Weights of a small mixture-of-experts language model, trained from scratch on English Wikipedia: 70.3M parameters.
Below are experts of layer 4 (counted from 0) of a mixture-of-experts language model. Rows are named router (the router's row for the expert), down (a neuron's output weights, with its number) and show model dimensions 0-191. Each number is 200 + 40 x the weight over its row's rms, rounded and kept within 0 to 999.
Before each expert's rows: a language model's description of what the expert responds to; "comes before" lists some tokens at least twice as common just after its tokens as in all text. This comes from a sample of Wikipedia text that the model never trained on. Tokens count by the router's weight.

# expert 18
It responds to: Final word pieces carrying the sentence-ending period, plus adverb suffix ly, such as ion., ure., ly in rely, earnestly.
comes before: "\n\n", " The", "\"", " This", " In ", " He"
router,203,246,205,198,157,230,229,182,193,203,197,231,227,238,152,211,261,260,175,147,273,232,126,181,227,218,206,224,188,191,204,248,218,242,219,220,181,250,182,230,218,292,253,169,191,183,240,159,184,197,200,145,218,296,188,192,233,198,268,182,140,165,244,239,228,236,248,148,248,197,125,192,197,151,143,206,278,139,266,210,139,184,151,202,268,282,255,222,171,253,188,197,203,203,143,172,253,289,215,189,170,262,267,281,151,153,170,199,177,178,175,255,140,177,200,185,257,223,232,144,167,165,232,205,103,259,239,152,183,232,226,208,135,245,153,176,181,211,236,135,162,205,217,233,244,113,201,161,258,267,212,262,168,218,143,244,242,233,180,192,203,180,231,169,228,198,215,183,252,163,227,195,214,161,149,164,230,165,170,174,161,164,219,187,178,196,229,161,177,230,198,277
down5,197,204,289,135,129,188,251,173,170,252,216,133,253,227,209,183,258,211,178,188,209,186,193,193,216,184,248,127,161,203,220,148,234,286,146,233,249,183,183,154,172,219,199,197,159,178,156,200,190,209,272,171,189,196,215,183,249,223,202,120,156,285,181,237,172,163,232,236,172,198,256,268,232,221,174,203,156,191,184,189,294,212,89,233,269,205,237,209,165,277,223,201,214,223,246,189,176,194,226,272,207,223,260,165,153,252,185,275,91,152,162,150,166,161,198,186,267,230,215,215,253,190,134,173,193,176,251,216,206,193,242,170,163,171,169,211,141,138,205,158,204,206,141,179,177,238,194,240,268,230,229,280,169,213,205,192,166,116,214,160,167,195,251,183,173,214,169,197,172,182,237,155,216,154,170,133,227,187,244,171,142,261,255,184,192,240,198,169,221,160,270,231
down6,182,182,176,212,227,140,206,201,193,95,155,113,200,166,242,220,252,222,213,170,203,275,208,159,60,162,243,158,203,176,286,197,203,248,261,206,162,170,205,172,238,241,113,145,148,271,157,223,174,197,223,196,195,214,240,209,138,180,158,192,171,156,190,200,204,236,198,166,170,90,183,254,251,207,164,216,236,161,182,233,266,199,272,184,119,179,208,185,162,263,198,204,197,189,188,271,249,180,221,170,204,200,204,135,239,188,265,137,212,182,124,144,170,234,195,175,265,153,176,259,210,204,222,225,191,208,172,218,153,258,189,164,159,255,177,143,228,187,188,180,239,239,267,217,175,221,160,192,253,227,203,193,139,220,211,149,235,219,160,210,181,207,132,243,201,164,223,223,200,185,228,215,139,192,166,164,241,203,178,232,305,275,255,169,208,216,222,210,256,225,222,149
down7,226,225,171,191,137,176,259,183,144,205,141,122,198,200,238,225,168,128,207,242,159,190,271,208,215,240,189,213,237,201,110,198,202,172,243,218,244,228,131,168,221,189,269,258,255,144,259,180,278,270,213,92,258,184,170,172,130,249,264,279,230,139,191,163,188,187,201,206,218,154,218,133,208,168,176,196,216,174,175,205,150,178,193,186,260,193,204,170,214,166,171,223,197,235,194,190,193,173,217,221,213,146,248,190,245,241,187,190,251,209,163,249,167,175,177,202,148,211,242,256,219,250,199,161,235,209,181,171,181,182,251,169,167,198,168,177,285,220,139,211,262,203,177,233,253,202,222,183,169,204,137,222,115,235,146,215,178,212,152,148,235,184,287,205,240,182,144,206,291,165,163,150,257,198,218,262,216,190,156,259,162,114,171,165,192,193,226,282,228,127,226,210
down8,133,187,187,239,191,197,247,169,200,232,189,199,119,184,225,195,215,139,250,188,159,196,186,213,183,239,246,203,324,180,260,251,292,209,140,229,202,177,244,206,196,190,209,227,130,201,211,146,259,186,190,215,193,191,157,213,211,223,186,210,224,188,289,245,195,135,222,214,196,213,274,172,167,251,157,221,163,199,209,246,166,207,258,80,192,217,247,236,192,206,168,215,196,172,149,115,160,134,214,183,86,170,131,211,153,216,271,163,214,215,154,186,174,229,236,218,125,213,182,220,286,148,162,142,185,177,176,239,236,195,196,244,275,178,180,242,201,200,156,229,205,260,158,213,137,197,206,184,237,224,255,180,150,219,184,190,236,189,214,163,235,225,144,166,195,176,150,181,109,190,242,283,205,206,184,122,170,171,195,150,225,160,236,257,219,163,135,148,190,174,204,147
down9,187,166,228,225,224,178,285,250,129,106,126,142,230,247,148,138,205,240,219,182,210,163,219,206,282,255,148,199,159,206,144,197,188,212,185,107,160,198,227,206,159,213,215,180,285,274,181,147,175,192,215,249,203,195,261,214,153,180,159,218,243,230,275,207,201,225,240,308,206,221,159,175,233,146,182,196,179,241,263,176,189,241,233,210,173,206,222,209,184,118,123,256,199,167,210,190,193,199,191,211,133,156,170,192,227,146,168,218,209,247,227,165,307,174,214,244,102,139,225,208,163,165,175,237,223,150,193,155,183,227,208,164,221,189,217,230,244,175,262,221,282,217,250,169,196,228,223,227,252,208,150,194,235,192,214,257,211,213,206,218,125,195,183,145,164,239,226,174,176,244,192,191,128,188,216,216,163,279,217,242,201,199,192,90,188,191,216,164,199,256,175,247
down10,153,209,184,266,297,132,133,194,222,135,202,221,251,238,190,207,140,213,171,163,203,230,186,182,126,201,195,228,147,260,198,219,205,183,211,154,180,199,208,219,201,160,170,110,229,213,164,212,246,167,216,169,198,204,190,243,195,249,152,173,246,252,199,158,233,261,246,227,139,246,192,199,237,137,121,220,189,187,196,164,223,222,200,202,203,167,227,191,168,126,189,205,216,239,210,171,227,268,179,211,212,162,178,230,213,199,214,136,180,248,145,269,170,251,216,170,269,186,198,240,213,248,289,228,221,236,195,191,208,299,261,236,139,292,204,193,217,191,210,215,223,156,283,193,137,230,179,224,200,170,228,222,209,186,251,264,289,209,190,182,193,141,301,219,181,167,273,191,292,140,177,199,202,217,162,139,307,186,190,167,229,210,245,259,130,195,198,194,265,191,172,224
down11,199,217,183,179,157,171,188,232,207,262,161,211,196,254,131,129,263,213,168,176,166,213,253,145,210,212,223,220,152,260,214,280,219,225,247,143,249,222,242,121,195,246,238,217,205,249,172,200,195,245,156,177,138,223,238,207,192,206,189,231,187,212,114,247,209,233,220,200,165,243,240,239,106,201,229,287,214,235,178,188,199,145,282,198,162,195,170,192,192,257,155,182,190,252,211,205,145,194,223,242,216,181,238,242,248,159,233,166,172,179,143,183,153,200,148,188,209,203,222,138,247,242,84,152,210,204,223,219,268,272,244,211,161,213,140,118,178,175,164,254,225,166,270,225,241,176,173,219,131,230,191,275,156,229,167,247,222,177,184,199,147,204,231,106,186,201,197,214,290,222,195,227,250,174,142,186,195,250,129,163,200,194,255,229,200,203,187,203,196,153,303,199
down12,185,273,156,206,188,204,167,201,210,177,213,146,265,199,249,152,193,162,186,223,148,194,245,191,233,251,295,215,272,211,144,212,134,207,210,177,277,199,171,204,212,201,203,209,170,193,187,172,217,223,231,226,214,151,215,205,201,171,213,131,215,198,243,231,203,169,195,212,231,236,183,187,145,248,291,149,213,131,153,199,152,159,239,158,227,201,192,179,216,275,162,220,265,243,179,254,249,254,253,206,226,291,216,271,236,218,195,265,258,155,207,178,261,265,151,217,265,241,301,153,173,256,149,233,195,214,199,232,187,158,230,137,167,183,191,128,156,130,163,146,262,200,139,239,193,155,198,217,192,225,182,261,162,235,176,164,149,169,249,160,225,213,233,175,189,236,192,276,174,268,276,206,219,156,203,295,192,204,149,126,209,257,178,241,199,238,194,210,222,173,159,239
down13,271,212,96,208,182,160,171,221,206,215,224,179,141,258,238,216,222,130,188,184,235,265,196,219,147,208,176,211,166,216,275,266,216,211,244,193,222,250,124,169,215,205,187,231,130,223,243,262,261,224,184,193,166,147,164,183,231,203,182,260,210,201,217,181,184,219,203,219,188,186,258,197,221,188,201,216,249,224,222,202,267,223,218,158,231,228,164,241,201,303,184,199,228,216,176,251,176,218,216,154,216,103,149,156,226,233,240,142,173,85,216,206,194,271,169,156,180,215,220,279,295,176,231,258,300,166,200,218,172,255,223,129,187,179,179,222,195,163,124,224,178,199,193,215,260,154,183,140,185,210,246,116,200,160,198,255,163,208,137,246,207,136,190,199,216,283,180,219,170,184,184,236,273,247,161,152,213,187,280,182,207,179,210,238,227,207,178,270,202,149,217,168
down14,220,144,260,214,230,201,164,192,258,176,210,149,159,194,217,211,240,200,226,231,216,198,154,223,154,226,191,211,212,201,224,204,133,292,173,180,193,275,168,200,271,256,239,218,206,236,183,162,136,170,262,222,204,240,239,186,169,202,246,201,174,168,226,238,187,155,196,171,186,175,129,243,235,214,170,241,213,223,216,275,221,236,133,197,268,234,231,135,195,174,257,212,192,189,240,210,169,235,139,248,204,226,169,120,179,137,128,215,213,167,177,230,160,174,197,106,263,154,175,145,210,169,156,163,190,246,253,180,310,128,220,211,227,205,179,115,132,185,314,184,122,158,201,204,151,196,123,248,162,236,229,224,197,115,151,250,151,205,225,245,230,227,161,171,208,192,258,224,197,180,193,290,226,211,213,182,158,247,176,154,219,197,215,263,189,266,228,212,200,193,245,178
down15,227,229,134,221,224,214,270,280,176,235,262,238,245,264,177,164,232,253,158,146,250,155,185,202,272,272,226,208,211,227,227,243,182,218,183,238,224,164,202,242,141,187,182,248,232,235,211,113,184,181,244,205,261,203,199,167,224,130,204,145,233,257,230,207,182,189,170,180,188,141,175,239,166,198,315,184,240,191,197,220,173,168,187,210,172,188,147,212,157,172,261,115,266,216,238,146,173,223,177,232,206,222,202,229,141,216,212,164,217,209,125,193,175,176,186,258,174,261,216,184,226,235,213,131,168,262,182,237,178,110,204,220,187,257,184,213,196,246,189,304,215,168,233,291,189,251,123,182,112,190,239,305,217,214,222,161,171,211,251,189,216,171,184,125,180,255,189,235,206,200,290,155,221,163,156,229,155,218,174,137,189,188,230,176,173,224,176,205,198,153,204,191
down16,186,200,268,214,269,176,227,200,172,229,213,164,160,172,205,193,203,223,119,229,218,148,245,222,218,286,211,179,222,248,167,142,210,141,171,236,176,227,166,157,226,254,189,306,160,170,196,212,177,201,161,198,163,199,136,177,205,202,197,175,238,196,221,225,160,155,127,210,228,173,177,168,179,201,243,164,171,230,212,199,250,189,157,213,203,204,176,266,201,220,183,235,197,178,196,221,206,199,198,245,173,253,158,144,331,122,177,222,169,173,210,214,175,106,245,146,185,205,210,226,238,275,159,211,224,224,213,310,238,117,198,210,193,168,171,165,244,127,184,230,231,70,165,199,197,227,279,226,168,198,158,202,269,234,182,239,172,234,206,238,204,189,216,215,242,219,243,114,223,213,194,142,239,190,241,230,152,297,223,206,279,234,177,164,264,274,242,184,195,167,251,202
down17,190,248,152,249,152,168,213,126,206,153,198,206,205,170,135,223,208,189,263,279,206,184,200,147,227,229,184,188,221,242,196,202,209,247,289,169,177,207,161,195,209,198,151,187,146,213,211,188,190,212,188,211,251,208,199,224,197,264,180,189,171,145,268,234,230,179,208,262,225,180,237,198,195,150,238,123,220,158,211,249,239,212,198,234,183,133,180,254,291,226,178,234,180,269,207,169,226,215,232,199,247,151,162,229,168,226,255,157,200,157,157,129,144,168,218,142,165,199,179,218,211,169,180,231,265,207,133,213,100,197,179,280,155,236,189,238,249,184,220,179,311,263,307,228,169,205,206,243,222,180,256,201,165,167,169,171,218,195,222,204,239,293,210,191,197,184,228,254,262,206,185,229,271,233,123,243,284,172,220,177,222,146,201,198,265,161,235,155,208,254,200,300
down18,231,228,200,212,251,227,124,163,267,184,168,214,194,180,176,203,217,193,192,255,212,194,183,153,208,256,230,261,247,222,157,254,255,176,206,185,291,230,120,147,192,198,280,185,170,248,244,159,174,163,194,218,158,210,282,258,244,226,156,179,232,162,227,180,225,171,244,224,211,202,221,213,218,208,183,97,129,226,226,137,252,179,175,150,217,215,140,242,158,150,286,242,284,197,273,250,206,195,168,246,215,203,181,187,223,180,155,221,178,196,221,253,180,181,196,209,241,190,164,234,154,203,189,192,151,101,183,131,210,240,244,191,171,249,188,259,166,268,238,181,212,189,187,226,163,246,179,212,142,97,184,239,270,163,140,235,127,209,179,180,175,180,189,194,193,229,98,197,210,163,178,186,247,212,214,236,212,175,225,240,221,247,165,315,201,154,189,217,226,175,241,266
down19,189,121,218,240,200,209,184,209,169,178,178,247,186,236,191,224,236,223,162,162,299,201,209,275,203,257,238,225,290,235,230,205,163,208,192,172,247,221,246,193,240,244,231,193,237,243,246,207,151,177,202,240,133,219,210,188,188,174,250,197,119,198,235,145,157,183,228,205,279,252,112,126,174,168,244,200,187,241,217,242,140,179,245,234,201,102,251,205,136,211,198,255,178,280,146,284,255,206,212,190,160,197,244,223,184,191,185,218,188,254,179,215,229,204,242,225,213,181,190,228,245,215,282,207,178,225,252,124,188,136,145,262,190,223,188,215,186,266,184,209,129,259,241,176,230,163,221,194,188,174,201,144,151,229,233,194,214,219,191,177,231,218,226,205,213,113,183,184,122,187,210,197,180,232,212,157,181,305,122,219,239,226,237,144,203,233,228,151,152,181,97,248
down20,187,222,186,219,251,239,167,232,200,197,131,335,231,160,188,216,119,192,192,245,205,180,172,245,262,198,156,157,136,226,183,161,189,108,232,156,194,200,171,206,168,119,263,205,281,223,210,215,218,230,133,230,196,226,200,201,237,168,217,257,190,182,222,157,198,236,200,201,216,211,150,179,217,208,223,156,213,235,238,196,181,160,242,189,147,209,146,224,188,152,153,260,185,243,169,202,218,149,182,157,159,226,227,242,231,153,200,159,242,245,239,194,202,131,259,285,134,162,195,207,228,235,242,190,281,241,170,207,209,210,194,177,219,233,182,250,275,238,156,241,257,183,231,285,200,247,276,169,161,132,108,123,201,227,238,236,242,263,165,217,232,183,160,278,206,176,200,139,147,262,165,184,164,285,172,236,192,218,224,217,188,157,171,148,227,167,222,235,168,162,162,195
down21,252,194,209,168,164,268,281,254,131,282,199,212,196,178,155,162,167,163,134,225,189,181,177,200,195,313,250,207,210,235,198,201,164,228,200,316,191,202,221,179,225,194,187,184,180,171,155,134,189,141,177,197,196,213,221,179,274,187,164,139,190,207,215,241,174,135,176,253,193,258,239,183,175,162,185,230,201,176,231,225,261,183,198,144,261,244,224,201,268,263,215,235,121,229,191,154,230,208,181,203,199,213,148,138,217,232,160,214,254,180,139,205,215,239,149,228,210,218,171,190,230,233,146,194,209,151,188,105,232,198,205,206,249,131,204,142,179,175,108,179,141,164,141,178,232,243,164,195,222,323,230,229,231,243,128,197,245,227,203,214,176,276,183,230,152,288,213,220,179,240,227,178,188,237,274,203,190,156,235,153,154,168,206,189,165,249,166,178,162,134,188,201
down22,173,187,151,240,252,243,218,167,118,252,143,227,166,193,214,168,181,231,227,208,134,195,161,162,186,235,212,145,159,184,169,186,186,155,176,135,184,200,130,268,191,171,230,220,230,148,176,211,222,217,239,212,203,236,267,218,239,180,259,211,259,154,216,260,230,244,238,278,232,191,168,184,235,186,240,229,83,266,154,148,173,167,146,203,182,196,183,180,237,190,214,281,186,168,163,223,196,170,152,237,240,227,242,265,210,199,223,184,195,253,212,115,179,165,223,203,197,233,241,169,183,210,217,259,199,102,204,195,248,181,237,228,243,202,200,180,197,247,207,183,234,234,182,186,145,241,253,190,159,242,137,206,151,323,199,290,165,206,193,199,197,178,222,172,171,212,218,213,151,268,73,205,207,254,201,244,183,218,167,219,198,274,201,224,183,242,144,100,209,209,270,241
down23,204,181,185,165,156,206,133,185,253,120,184,199,181,251,224,245,186,172,192,158,219,160,291,123,122,237,185,214,239,222,217,232,181,174,211,178,228,225,214,191,202,194,163,228,104,244,181,219,145,125,206,154,218,215,229,198,207,190,146,207,93,157,113,203,170,182,200,245,241,117,173,246,174,160,204,222,219,233,164,218,247,160,233,197,150,195,253,211,274,203,227,149,198,203,234,167,232,196,217,249,156,280,213,141,236,236,219,169,222,187,230,208,229,239,206,149,200,177,215,255,195,251,172,203,165,143,195,257,228,192,224,208,194,205,195,182,183,270,229,205,166,98,132,182,239,184,188,261,131,222,209,273,191,203,227,159,219,245,73,164,191,186,231,168,164,90,213,230,254,143,179,194,190,222,133,248,168,161,152,260,190,253,191,254,200,196,228,187,222,132,213,249
down24,200,216,186,174,208,159,177,242,221,228,178,206,228,213,237,262,205,169,301,173,184,246,102,242,148,181,135,209,226,257,208,187,234,142,178,226,207,203,261,196,176,224,158,150,180,201,179,254,171,166,242,257,175,138,172,170,262,237,219,235,205,171,195,141,81,149,185,230,171,205,258,216,280,231,227,141,304,243,259,249,194,231,178,157,182,243,184,210,148,248,167,235,193,175,129,184,249,244,220,158,238,188,243,200,196,217,216,224,174,188,211,187,156,183,204,186,181,157,211,187,218,142,201,214,242,197,220,209,257,195,176,142,149,203,207,190,225,228,117,237,216,189,206,242,243,142,189,220,204,164,183,140,209,130,303,236,217,137,185,189,189,264,107,240,293,158,221,82,222,153,221,196,290,242,202,192,166,216,287,203,207,192,190,230,162,197,212,218,210,183,214,188
down25,214,138,301,168,222,165,239,223,250,179,156,228,173,141,171,200,198,136,237,204,263,178,149,156,228,166,225,167,163,215,214,204,215,98,179,139,162,223,215,192,227,154,144,186,200,146,152,236,162,245,194,215,265,201,132,208,200,200,223,227,173,220,224,229,109,225,175,206,194,225,207,181,285,180,140,183,180,234,216,330,222,238,179,255,174,209,189,148,265,166,271,250,185,159,184,248,182,200,182,208,191,221,206,205,229,152,228,212,208,243,155,230,248,191,175,169,174,200,237,126,209,174,175,243,205,195,158,270,241,201,277,261,203,162,182,144,131,221,233,176,205,223,177,244,150,193,195,189,109,250,140,250,183,207,170,174,228,206,272,184,187,163,194,235,230,208,223,168,277,214,202,253,178,219,187,159,124,232,238,153,242,163,183,187,303,246,262,209,226,230,268,133
down26,222,188,170,175,191,112,263,201,156,205,180,261,246,224,204,207,196,173,240,185,124,186,191,217,203,177,119,206,231,235,148,147,172,190,217,203,204,242,139,94,289,219,196,145,172,169,181,258,235,207,257,178,205,240,179,204,269,204,171,205,203,109,223,146,291,188,229,199,233,158,126,198,181,191,215,170,171,172,226,224,172,206,154,240,208,249,255,211,200,200,182,301,186,250,210,162,167,255,243,223,232,178,280,315,178,185,238,229,152,279,220,175,168,201,250,143,238,141,184,249,235,146,200,189,263,180,247,214,202,182,232,193,150,260,239,206,201,97,187,201,258,233,255,287,221,175,182,177,188,199,176,194,123,168,205,204,257,238,135,191,239,149,173,194,205,236,161,282,263,207,211,142,233,212,144,208,187,221,222,200,228,208,150,203,197,177,207,224,199,220,232,248
down27,225,210,131,212,139,186,240,150,134,187,222,177,251,201,249,195,151,192,237,208,138,141,209,203,193,256,163,238,268,204,249,214,207,233,250,256,194,158,162,175,276,197,209,210,160,167,196,276,268,266,205,208,220,207,216,218,221,249,142,196,255,169,231,277,175,191,232,213,227,182,169,216,145,195,229,194,166,196,206,240,231,228,210,163,170,177,194,181,245,217,163,274,223,255,169,174,250,208,202,238,267,134,228,243,188,168,153,223,244,186,180,195,207,249,170,205,250,210,182,284,204,172,129,133,210,140,247,172,206,153,245,115,197,195,241,241,249,120,164,207,237,163,154,113,158,259,188,201,211,211,289,225,196,250,142,183,201,193,220,251,255,226,186,197,190,219,213,161,158,104,196,141,312,255,202,195,157,163,171,162,208,205,138,251,139,146,229,187,122,217,197,221
down28,133,149,150,209,209,149,202,183,207,263,271,187,155,194,260,177,155,186,281,161,130,210,184,170,73,136,186,222,151,179,209,271,198,210,187,231,233,278,152,214,227,185,179,113,206,237,145,175,206,218,166,239,150,223,165,154,152,247,133,136,162,249,204,206,233,232,201,229,200,187,212,174,221,265,161,230,258,180,157,265,252,251,136,148,174,200,240,243,198,217,183,158,201,176,227,178,245,169,166,139,181,169,198,162,196,231,163,212,231,230,232,231,197,195,154,161,189,162,209,250,232,201,293,199,239,162,241,190,220,242,217,200,156,167,246,163,212,204,196,250,189,196,155,143,234,182,178,228,173,264,198,175,218,211,216,145,238,166,249,292,283,142,260,186,179,188,231,241,250,191,203,155,225,168,137,226,151,265,211,138,252,189,218,160,182,123,167,264,249,248,186,202
down29,238,189,102,196,160,232,207,162,164,293,243,166,197,168,190,216,137,205,107,196,212,134,228,254,187,228,214,195,142,241,180,178,262,184,214,223,240,203,231,204,129,241,208,226,224,157,164,228,160,211,208,144,188,207,209,206,242,211,214,228,208,253,155,191,230,222,280,245,225,235,223,132,192,245,204,196,161,221,266,154,197,155,225,196,203,148,201,181,185,190,116,179,206,195,186,244,177,250,217,224,237,259,292,235,264,206,178,304,235,210,186,169,208,246,195,236,240,173,171,124,231,291,188,279,201,156,269,156,173,241,196,205,91,238,199,178,185,142,264,185,165,179,170,210,236,146,229,253,251,238,179,258,240,178,206,183,244,173,240,184,246,199,208,163,249,123,147,196,222,242,240,135,298,236,161,182,227,154,213,179,246,141,209,214,256,193,208,194,154,200,203,172
down30,191,165,261,260,240,156,212,197,209,178,216,141,200,150,253,212,231,217,133,182,224,277,278,181,191,211,251,170,190,254,177,149,162,127,222,186,150,135,168,238,153,153,186,237,224,139,226,222,243,331,213,167,185,217,180,281,234,125,199,172,228,227,222,220,180,179,229,258,178,216,206,140,243,225,117,232,169,199,130,169,207,273,194,205,200,165,159,205,159,226,179,235,134,226,209,261,251,234,263,251,187,197,184,205,275,130,217,208,201,213,260,242,151,267,223,212,210,136,186,175,218,257,147,179,221,196,178,159,172,162,218,177,269,247,218,185,143,203,210,129,198,243,152,229,219,152,210,222,262,165,189,176,214,181,258,219,218,111,235,209,182,190,183,226,164,224,216,207,247,238,181,201,154,209,197,168,221,133,265,183,217,219,202,283,250,164,235,188,287,156,244,159
down31,229,259,148,217,212,123,205,152,181,232,219,194,201,215,259,224,198,157,191,210,221,227,270,247,150,155,173,203,150,212,249,211,196,174,255,216,197,145,146,186,180,186,192,234,247,176,297,178,170,224,240,182,209,251,224,187,177,155,181,183,258,164,181,224,161,198,220,298,223,130,179,216,145,206,127,201,240,184,163,195,153,150,219,221,187,225,246,176,196,235,249,208,180,167,212,154,194,140,185,219,183,214,210,243,121,199,165,207,216,159,243,159,167,136,191,182,228,228,241,153,174,297,279,215,251,260,157,130,194,215,171,215,233,199,125,193,206,207,171,215,184,202,173,218,203,171,145,272,210,259,226,100,251,253,192,285,196,201,238,117,222,197,291,170,196,196,283,227,186,164,208,145,192,161,159,232,194,144,194,177,222,127,331,155,205,228,222,195,229,146,248,239
down32,113,151,204,154,237,189,213,200,234,217,173,225,211,233,207,212,148,221,181,137,192,230,260,217,143,132,191,235,156,160,147,243,258,170,217,192,164,166,101,231,189,184,272,238,168,209,268,211,189,182,196,236,178,238,130,206,159,225,203,251,285,188,175,121,139,258,186,224,207,230,164,187,206,235,118,289,220,188,203,203,178,290,119,287,244,243,151,220,212,174,227,220,202,165,257,126,252,179,216,133,205,180,160,175,237,171,163,236,188,236,230,191,180,231,160,121,189,193,204,224,168,225,186,174,288,222,265,249,252,221,294,192,262,179,266,158,184,144,177,197,231,153,199,185,196,133,213,234,187,227,184,155,208,248,225,219,193,187,191,215,152,153,191,186,166,242,145,101,223,159,167,212,249,163,218,244,182,157,223,239,220,193,183,211,162,136,201,210,176,158,186,157
down33,205,188,103,207,231,122,192,232,246,214,172,208,239,214,156,144,190,168,231,220,236,193,230,178,124,233,227,150,158,260,158,225,222,207,243,225,221,155,257,258,248,146,228,232,230,215,216,189,238,199,264,193,240,187,244,156,190,204,200,189,208,215,174,209,211,265,222,219,170,186,180,194,254,152,191,215,207,183,187,137,212,196,198,238,281,188,170,287,208,157,154,220,219,218,243,170,175,232,270,237,172,152,283,222,140,215,244,132,256,178,187,135,104,210,121,208,188,239,183,248,170,206,259,191,188,268,211,185,210,196,192,214,124,209,215,187,143,211,171,220,193,209,177,113,278,130,127,141,179,125,183,157,239,161,185,201,150,123,190,185,217,153,191,162,199,203,124,130,266,205,157,208,173,168,172,223,188,227,236,192,202,191,294,194,155,127,231,207,295,190,258,198
down34,174,183,196,237,284,235,174,225,173,138,297,136,175,156,268,250,223,193,179,166,227,303,219,162,192,193,153,246,256,197,251,184,211,200,167,239,142,109,169,251,179,154,150,221,198,223,199,129,198,198,217,253,209,213,221,250,156,198,132,163,246,264,240,165,218,219,182,197,227,129,220,163,234,257,197,229,152,216,171,152,175,268,161,213,201,220,237,135,204,197,238,131,225,56,212,202,236,157,150,208,199,177,192,199,142,220,191,144,216,230,234,189,201,191,220,191,164,167,171,227,223,162,279,223,139,201,194,194,173,169,137,202,243,156,244,194,121,203,165,218,153,279,156,237,254,185,170,144,254,207,156,202,205,242,239,121,116,173,153,213,179,164,152,188,157,257,212,228,164,236,259,196,144,171,214,206,151,207,201,181,239,190,187,234,156,238,196,174,251,186,206,220
down35,168,180,291,214,181,219,250,127,217,226,199,144,232,235,88,183,199,192,216,163,206,143,198,205,256,172,217,192,177,227,184,226,222,174,215,164,236,197,238,233,188,199,165,190,131,190,169,205,244,151,223,204,207,175,184,165,251,140,223,171,169,277,185,183,140,201,211,189,201,188,218,256,214,193,195,212,114,213,143,197,230,220,138,241,218,216,250,224,226,226,198,250,169,239,302,218,199,91,222,250,150,290,208,163,151,287,162,219,137,177,262,169,149,182,236,212,206,296,197,157,181,232,155,170,167,210,246,213,276,224,182,197,200,163,201,245,210,176,311,157,260,186,126,156,139,217,174,220,281,191,206,216,89,230,181,190,177,212,202,178,168,174,274,204,182,204,155,168,186,181,140,173,200,106,218,198,188,178,193,184,162,213,192,216,276,173,191,152,245,213,247,222
down36,179,179,255,251,241,128,187,273,200,221,201,167,142,211,202,218,186,206,177,167,242,236,253,177,212,232,234,249,142,232,202,230,160,193,208,264,194,145,189,228,146,191,213,209,208,234,217,188,230,199,199,212,145,206,169,143,129,178,169,160,157,228,237,96,176,206,235,208,161,150,206,201,169,270,242,172,260,181,173,200,130,262,113,181,150,170,208,145,115,193,147,177,177,141,182,206,207,162,206,168,124,149,143,196,115,227,151,206,204,140,173,168,235,173,234,200,148,197,118,258,202,194,210,185,163,235,255,153,214,211,213,224,150,328,213,164,175,253,264,184,216,161,241,173,215,263,180,166,174,218,248,204,221,155,165,212,295,172,133,265,262,142,164,254,164,231,209,212,269,227,196,167,236,172,172,203,187,214,152,224,237,185,276,225,146,232,210,198,240,225,159,208
down37,224,157,190,301,299,167,212,214,218,236,243,244,176,210,162,216,203,211,227,157,277,221,149,202,141,161,213,132,126,163,183,207,226,214,150,264,215,176,197,195,254,151,174,203,174,237,188,168,121,199,168,149,187,283,143,207,133,251,183,245,188,193,265,138,202,258,196,215,201,177,144,262,241,218,100,190,176,208,251,163,215,244,219,210,226,214,184,189,214,252,227,186,190,163,121,175,236,214,180,270,193,134,163,198,259,208,193,140,174,210,129,226,136,222,215,206,183,216,197,179,237,178,257,191,224,236,273,312,236,234,251,254,178,241,184,172,172,229,158,264,175,185,215,172,178,175,116,156,223,163,189,236,189,180,242,212,244,208,150,177,246,230,122,176,295,220,203,204,206,220,96,236,204,236,177,202,223,187,233,187,183,281,216,245,199,189,176,195,253,212,204,238
down38,226,214,119,204,112,153,168,215,232,238,260,219,179,141,236,190,196,218,205,133,192,220,272,185,121,191,180,193,183,169,254,216,238,197,270,241,178,191,253,189,238,192,210,175,211,246,147,251,272,258,206,246,194,187,266,273,181,154,233,227,156,137,104,138,225,255,211,196,250,167,188,147,224,209,200,239,258,216,122,193,196,187,168,255,179,127,163,173,246,161,202,178,170,166,194,199,272,230,212,191,281,161,200,257,205,227,190,184,181,210,165,172,221,223,222,189,255,190,186,201,260,191,224,258,229,271,221,225,192,220,152,203,194,198,243,120,177,219,154,301,177,221,191,220,305,215,260,176,206,168,210,219,214,180,214,199,234,259,88,216,207,141,236,144,239,206,241,221,264,250,237,214,279,216,144,221,157,238,152,195,198,187,192,158,137,170,207,201,194,270,188,221
down39,134,229,153,225,257,175,242,237,188,211,263,177,159,265,222,266,112,263,168,134,253,228,210,133,149,172,154,172,206,225,144,232,178,231,225,195,111,180,169,176,195,140,110,162,263,170,215,143,238,237,177,209,265,207,183,216,179,196,176,164,227,205,166,81,247,215,195,138,116,194,242,223,262,227,152,149,207,172,179,150,217,215,150,194,238,208,190,201,163,168,261,149,213,132,183,139,237,146,199,204,159,100,129,211,205,248,202,206,199,213,202,173,182,171,228,176,202,162,192,213,185,195,257,193,246,206,171,221,141,242,229,204,188,237,269,196,199,199,199,202,200,182,201,175,283,247,121,202,232,123,118,212,209,185,172,225,236,152,146,198,286,189,162,183,257,191,172,213,236,208,179,175,136,246,183,184,248,216,207,211,181,168,223,207,190,213,304,217,230,222,173,245
down40,214,180,147,206,174,191,192,160,216,206,185,352,216,93,195,184,248,225,171,227,224,158,190,144,169,217,222,253,224,193,205,170,218,156,256,192,213,211,216,232,220,204,238,217,147,187,191,323,208,182,149,171,150,143,207,228,209,198,176,297,233,219,173,231,230,224,135,221,161,209,221,223,236,216,247,206,224,224,269,249,237,200,275,204,101,177,108,208,295,188,233,212,170,189,188,262,184,199,196,193,191,115,231,162,233,167,173,240,154,155,183,227,180,177,189,204,233,229,138,284,221,167,230,207,221,223,219,231,194,119,97,203,196,226,200,248,242,236,179,191,147,192,215,169,192,232,238,182,134,155,215,174,242,184,186,217,231,172,136,180,142,253,185,273,237,122,175,185,162,162,157,187,251,232,206,220,205,187,193,275,179,172,197,228,189,203,239,231,112,254,201,234